Below are experts of layer 5 (counted from 0) of a mixture-of-experts language model. Rows are named gate (a neuron's input weights, with its number), up (a neuron's input weights, with its number), down (a neuron's output weights, with its number) and show model dimensions 0-159. Each number is 128 + 24 x the weight over its row's rms, rounded and kept within 0 to 255.
Before each expert's rows: "mostly gets" lists some tokens that are sent to it at least half of the time; "comes before" lists some tokens at least twice as common just after its tokens as in all text. This comes from a sample of Wikipedia text that the model never trained on. Tokens count by the router's weight.

# expert 25
mostly gets: "with", " by", " With", " under", " &", " with"
comes before: " the", " a", " his", " S", " D", " R"
gate0 [127 155 124  92 102 157 135 157 144 180 111 126  89 179 110  91 115  98 127 133 131  95  83 155  39 113 106 110 125 159  94 129 142  99 167 144  79 135  91 113 128  97 142 154 111 163 115 154 129 104  84 108 152 145 109 160 101 138 100 140 110 124 111 110 125  95 159 150 119 132 124 144 112 156 129  89 118 143 148 135 108 110 160 129 126 127 139 151 142 126 143 151 126 137 129 160  92 120 145  90 168  94 125 122 124 129 108 119 126 116 170 141 108 148  76 103 163 145 152  84 124 118 118 141 105 118 147 137 136 100 129 128 116  86 106  98 143 135 144 176 137 125 135 150 106 111 141 139 129 125 147 106 105  91 160 108  96 124  95 127]
up0 [151 114 102 147 144 101 123 120 136 142 163 137 140  86 135 183  91 148 111 136 137 139 151  97 159 129 162 133 143  94 148 142 115 152 103  88 163 110 159 163 159 155 136 141 130 127 146 115 116 141 129 133 107 137 172  90 108 107 148  90 125 124 153  84 137 148 107 105 159 137 176 110 186 112 139 114 104 158 106 155 105 138 123 112 131 154 116 126 135 157  96 139 138 114 109  76 159  99 123 149 104 150 138 151 126 133 140 144 174 123 120 164 117 130 174 157  76 126 129 117 136 113 127 141 125 158 112 163 120 107 121  86 161 157 131 132  96  99 114  78 137  87 157  81 129 142 130 119 150 166 113 132 151 150 111 126 172 141 137 157]
down0 [122 101 123 121 138 119 113 129 120  82 117 129 112 135 128 135 144 138 140 159  99 150 170 146 108 155 127 137 107 103  66 110 122 149  66 151 119 140 166 139 160 141 103 133 153 164 151 176 140 133 147  78 130 141 141 150 140 125 140  94 143 131 135 120 111 110 159 157 138 116 154 130  84 105 139 114 170  98 106 144 149 127 117 152 127 122 146  90 100 144  97 116 157 128 104 110 138 132 121 146 118 127 138 121 109 125 118 132 159 100 113 101 142 166  93 133 175 142 108 168 117 103 110 107 110 152 196 146 145 161 170 141 183 142  77 110 128  58 139 123 126 119 131 130 136 103 141 164 154 154 101 153 132 157 131 134  92 151 152 110]

# expert 39
mostly gets: " March", " September", " April", " January", " February", " June"
comes before: " ", ",", "al", "ature", " for", " with"
gate0 [159 117 136  73 120 126 110 144  92 124 158 117 148 117 146 129 117 112  92 133 164 142 136 148 124 119 132 124 130  81 110 157 168 102 127 114 137 154 107 161 153 145 116 124 101 151 118 100 112 137  96 151 101 150 168 119 164 117 109 112 119  72 125 139 201 104 117 132  83 153 138 125 184 135 132  71  99 107 162 157 123 117 125  92 158 133 121 137 140 141 137 131  89 115 113 120 156 145 154 160 127 127 115 109 107 126 134 124 168 127  79 142 164 142 117 114 150  91 113 122 125 129  86 139 114 176 162 115 113 114 110 134 145 114 120 119 110 108  66 104 125 170 105 162 162 122 149 136 142 145 178 127 118 170 141 136 131 103 112 140]
up0 [155 151 116 104 135 108 139 130 166  84  98 126 124 151 165 153 154 126  93 121 103  76 130 124 163 171 138 119 108 121 124 125 154 149 175 142 144 145 120 150 163 158 168 121 136 156 128 124 118 147 120 149  85 109 151 166 153 119 115  84  95 113 145 123 140 156 100 152 115 121 147 135 148 154 141 110 117 114 128 151 138 112 144 131 129 171 174 147 140 144 116 117 144 128 121 150 183 113 161 164 154 113 122 126 132 114 154 127 122 119  93  97 136 113  61 138 130  96 146 102 125 106 116 138  99 152 127 160  78 104 115 109 137 164 150 132 143 163 136 158 128 145 130 125 178  82 124 109 134 103 145 172  65 141 117 139 131 120  82 147]
down0 [123  97 119 154 139 126 142 142 127  88  96 159 151 179  79 127 138 141 174 126 146 117 144 124 128 149 142 134 167 110 146 146 114 171 101 125 135 129 104  81  99 119 160 166 129 152 125 123 167 105 121 127 148 101 175 119 128 115 120 101 125 156 159 156  94 128 137 115 142 131 150 183 142 114 157 150 159 153 158 127 139 147 124 185 134 145 148 136 103 133 131  93 100 158 145 151 139 112 176 139 101 138 148 171 140 118 130 135 116 107 169 161 110 115 141 133 139 138 128 130 113 136 114 127 125 112  86 125 112 153 134  88 140 119 167 120 173 143 101 125  86 155 142 194 134 169  80 131 156 140 121 155 175  87 122 121 113 133 139 112]

# expert 87
mostly gets: " without", " under", " for", " as", "As", " called"
comes before: " the", " a", " well", " an", " his", " \""
gate0 [122 151 152 111  68  71 110 133 120  98 185 183 118 139 115 116  91 135 113 138 128 127 116 149 140 158 104  63 137 125 126 117 123 137 134 114 155 112 159 100 100 125 185 122 113 137 132  98 112 124 138 119 143  97 148 135 143 119 127 129 118 116 124 118 123 138 104 111 131 158 173 148 141 114 149 154 153 184 188 128 111  97 139 137 122  97 159 144 133 111 113 134 118  88  91 122  79 172 122 100 136 123  94 104 146  89 155 119 147 117 127  79 137 142 125 125 131 140 115 108 141 177 137 105 134  97 117 111 114 166 141 123 180 186 128  88 126 119 106 126 129 115 150 121 119 116 165 121 135 115  84 105 165 146 116 114 121 116 148 130]
up0 [168 106 113  99 136 156 116 146 107 138 135 129 123 134  88 167 120 150 144 171 158 173  99  59 140 133 129 147 145 119 160 145 140 128 113 109 127 109 130 175 132 135 131 108 127 132 150 154 134 128 138 139 154 141 157 154 148 113 181 132 144 118 142 145 139 123 139 150 119 106 119  99 141 111 139 126  76 122 127 103  90 144 113 148 129 176 128 157 117 102 106 157 133 104 122  85 144 112 155 159 129 128 109 141  85 122 123 120 121 191  78 157 127 148 157 142 140 117 111 102 145 178 128 146  79 170 164 111 156 148 110  69 110 118 116 113 141 106 100 146 121 163 107 116 110 143  95 125 131 171 162 113 149 130 162 140 152 164 132  97]
down0 [109 160 132 110 149 119 130 105 106 126  74 125 132  93 149 125  68 128 162 160 120 113 154  96 101 160 105 143 115  89 152 128 103 137  95 103 118 137 155 109  92 187  65 132 127 122 126 130 108 109 111 142 156 112 110 155 158 146 136  95 109 138 119 153 127 160 139 165 121 126 122 116 150 127 130 124 100 125 165  83 154 148 131 144 109 156  90 133  66 116 122 134 126 181 170 144 127 112 123 120 106 108 155 117  86 125 125 122 124 134 145 110 145  78 124 135 123  93 154 138 110 128 189 130 146 112 134  93 128 100 113 119  82  99 136 155 112 142 123 143 164 144  87 125 138 125 119  76 115 125 136 129 142 104 153 114 110  92 114 161]

# expert 143
mostly gets: " against", " joined", " defeated", " won", " scored", " defeat"
comes before: " the", " a", " his", " their", " him", " an"
gate0 [144 128  81 126 103 122 117 106 153 156  97 125  84 163 123 138 154  81 125 140 138  90 107 141 138 109 103 148 118 121 136 126 128 116 102 147 117  85 130 134 116 100 141 156 108 129 138 127  88 120 135 133 154 121 156 145 177 151 145 107 167 136 158 144 149 131 124  88  84 177 123 161 126  89 153 145 138 141  80 119  98 114 157 138 125 125 142 107 154  96 128 148 176 144 144  95 138 120 126 103 103 131  86 158  87 123 108 105 149 142 108 118 136 135 117 109 160 111 155 108 170 102  77 138 125 129 142 168 150 123 139  78 155 160 148 139  80 140 104 168 143 148 153  76 142 124 135 116 109 147 109 145  98 107 153 157 161  96 118 111]
up0 [107 161 163 141 141  97 176 143 165 132 114 139 149 109 138 138  72 130 103 123 146  98 137 142 135 151 124  70 149 136 118 151 162  92 123 136  81  81  84 101 102 143  98 168 140 100 107 158 124 125 133 110 129 141 102 155 156 116 154 119 116 118 130 169 122 153 151 144 166 139 139 118  99 124 163 121 149  94 126 121 138 131 100 144 134  94 132 148 134 158 108 107 143 110 138 176 138 138 167 118 168 132 145  98 152  91 105 123 115 128 167 131 111 127  97 131 130  75  88 134 120 108 201 147 154 106 148 109 126 101 143 144 117 102 133 130 106 130 116 147 148 105  99 122 105 180 104 111  75 122 141 128 161 101 135 120 121 126 109 123]
down0 [122 142 140 118 142  78 131 172 164 159 149 154 122 118 112 126 149 119 149 111 118 166 165 139 168 132 139 121 134 119 120 120 105 147 175 100 149 134 112 105 102 116 141 102 148  97  94 145 109 133  94 113 100 118 169 141 117 166 107 152 127 146 152 124  79 127 123 155 140  97 135 118 158 120 123 100 170 125 134 162 133 113 141 149 133 142 112 142 109 138 126 121 146 106 136 163 146 114  91 164 154  94 157 123 126 128 152 102 158 150 145 130 163 189  95 122 110 118 108 159  98 113 116 123 103 148 125 113 164 143 119  97  86 175 137 126  95 120 160 128 106 113 152 144 181  95  88 121 102 136 177 116 117 185 101 140 137 175 143  98]

# expert 198
mostly gets: " May", " died", " years", " days", " Died", " months"
comes before: " ", " of", ",", " in", " later", "."
gate0 [150 160 147 128  88 127 143 159 121 148  96 159 126 161 134 145 114 138 164 110  80 141 118 152 172 156 115 102 164 125 110 104 115  79 134 105  61 157 125 159 133  95 124 132 136 134 113 164 132 115 119 109 126 109 103 130 155 113 125 120 130 119 148 175 104 107  98 145  67 123 121 135 116 120 122 128 153 125 109 139 141 156 139 118 147 176 133 158  99 121 147  54 108 130 138 114  92  95 125 151 141 123 109 128 129 114 111  71 128 101 110 127 155 165 165 147 111  95 125 152 160 146 134 134 144 153 116  82 137 188 115 122 142 110 102 126 138 111 122 120 123 167 104 107 118  97 111 134 127 155 157  94  79 139 159 141 125 109 146 114]
up0 [164 110 105 164 143 123 130 109 121 127 167 106 147 151 119 101 142 131  98 150 138 125 141 179  75 111 114 167 117  78 129 136 137  86 109 124 144 131 169 135 106 114 117 171 120 122 129 125 120 144 105 177  88 141 136 105 148 139 138 110 115 118 101 137 118 121 200 130 167 143 129 108 144 113 127 109 131 116 145  90 112  94  80 116 158  84  86 130 122  94 155 145 133 134 111  95 158 154 127 123 134  96 130 162 101 141 121 141 158 190 166 119 105 105  97 113 127 136 110 127 100 162 104 134 131 122 143 144 159  72 129  96  98 111 133 109 132 173 136 162 145  78 125 150 159 151 105 105 135 126 142 137 144 147 119 150 144  92 127 127]
down0 [172  83 134  90  89 131 153 105 164 110 129 125 137 130 117 118 144 175 116 121 111 143 111 147 109 114 140 139 204 181 109 121 108 137 142 161 167 142  98 138 108 102 102 140 108 133 125 150 161 103 122 101 148 113 138 106  96 154 147 120 155 146 135  94 157 129 142 131  82 149 104 163 128  97 158  78 126 110 126 139 110 137 200 110 103 153 150  69 144 140 131 145 106 106 112 140 119 125  91 122 126 142 118 143 119 145 149 139 155 151 102  92 139 145 104 145  85 128 131 156 118 151 105  86 137 150 140 167 141 147 132 107 127 149 120  93 146 129 122 146 127 118 124 105 171 139 161 162 141 111 158 146 141 116 149  95 125 102 163 108]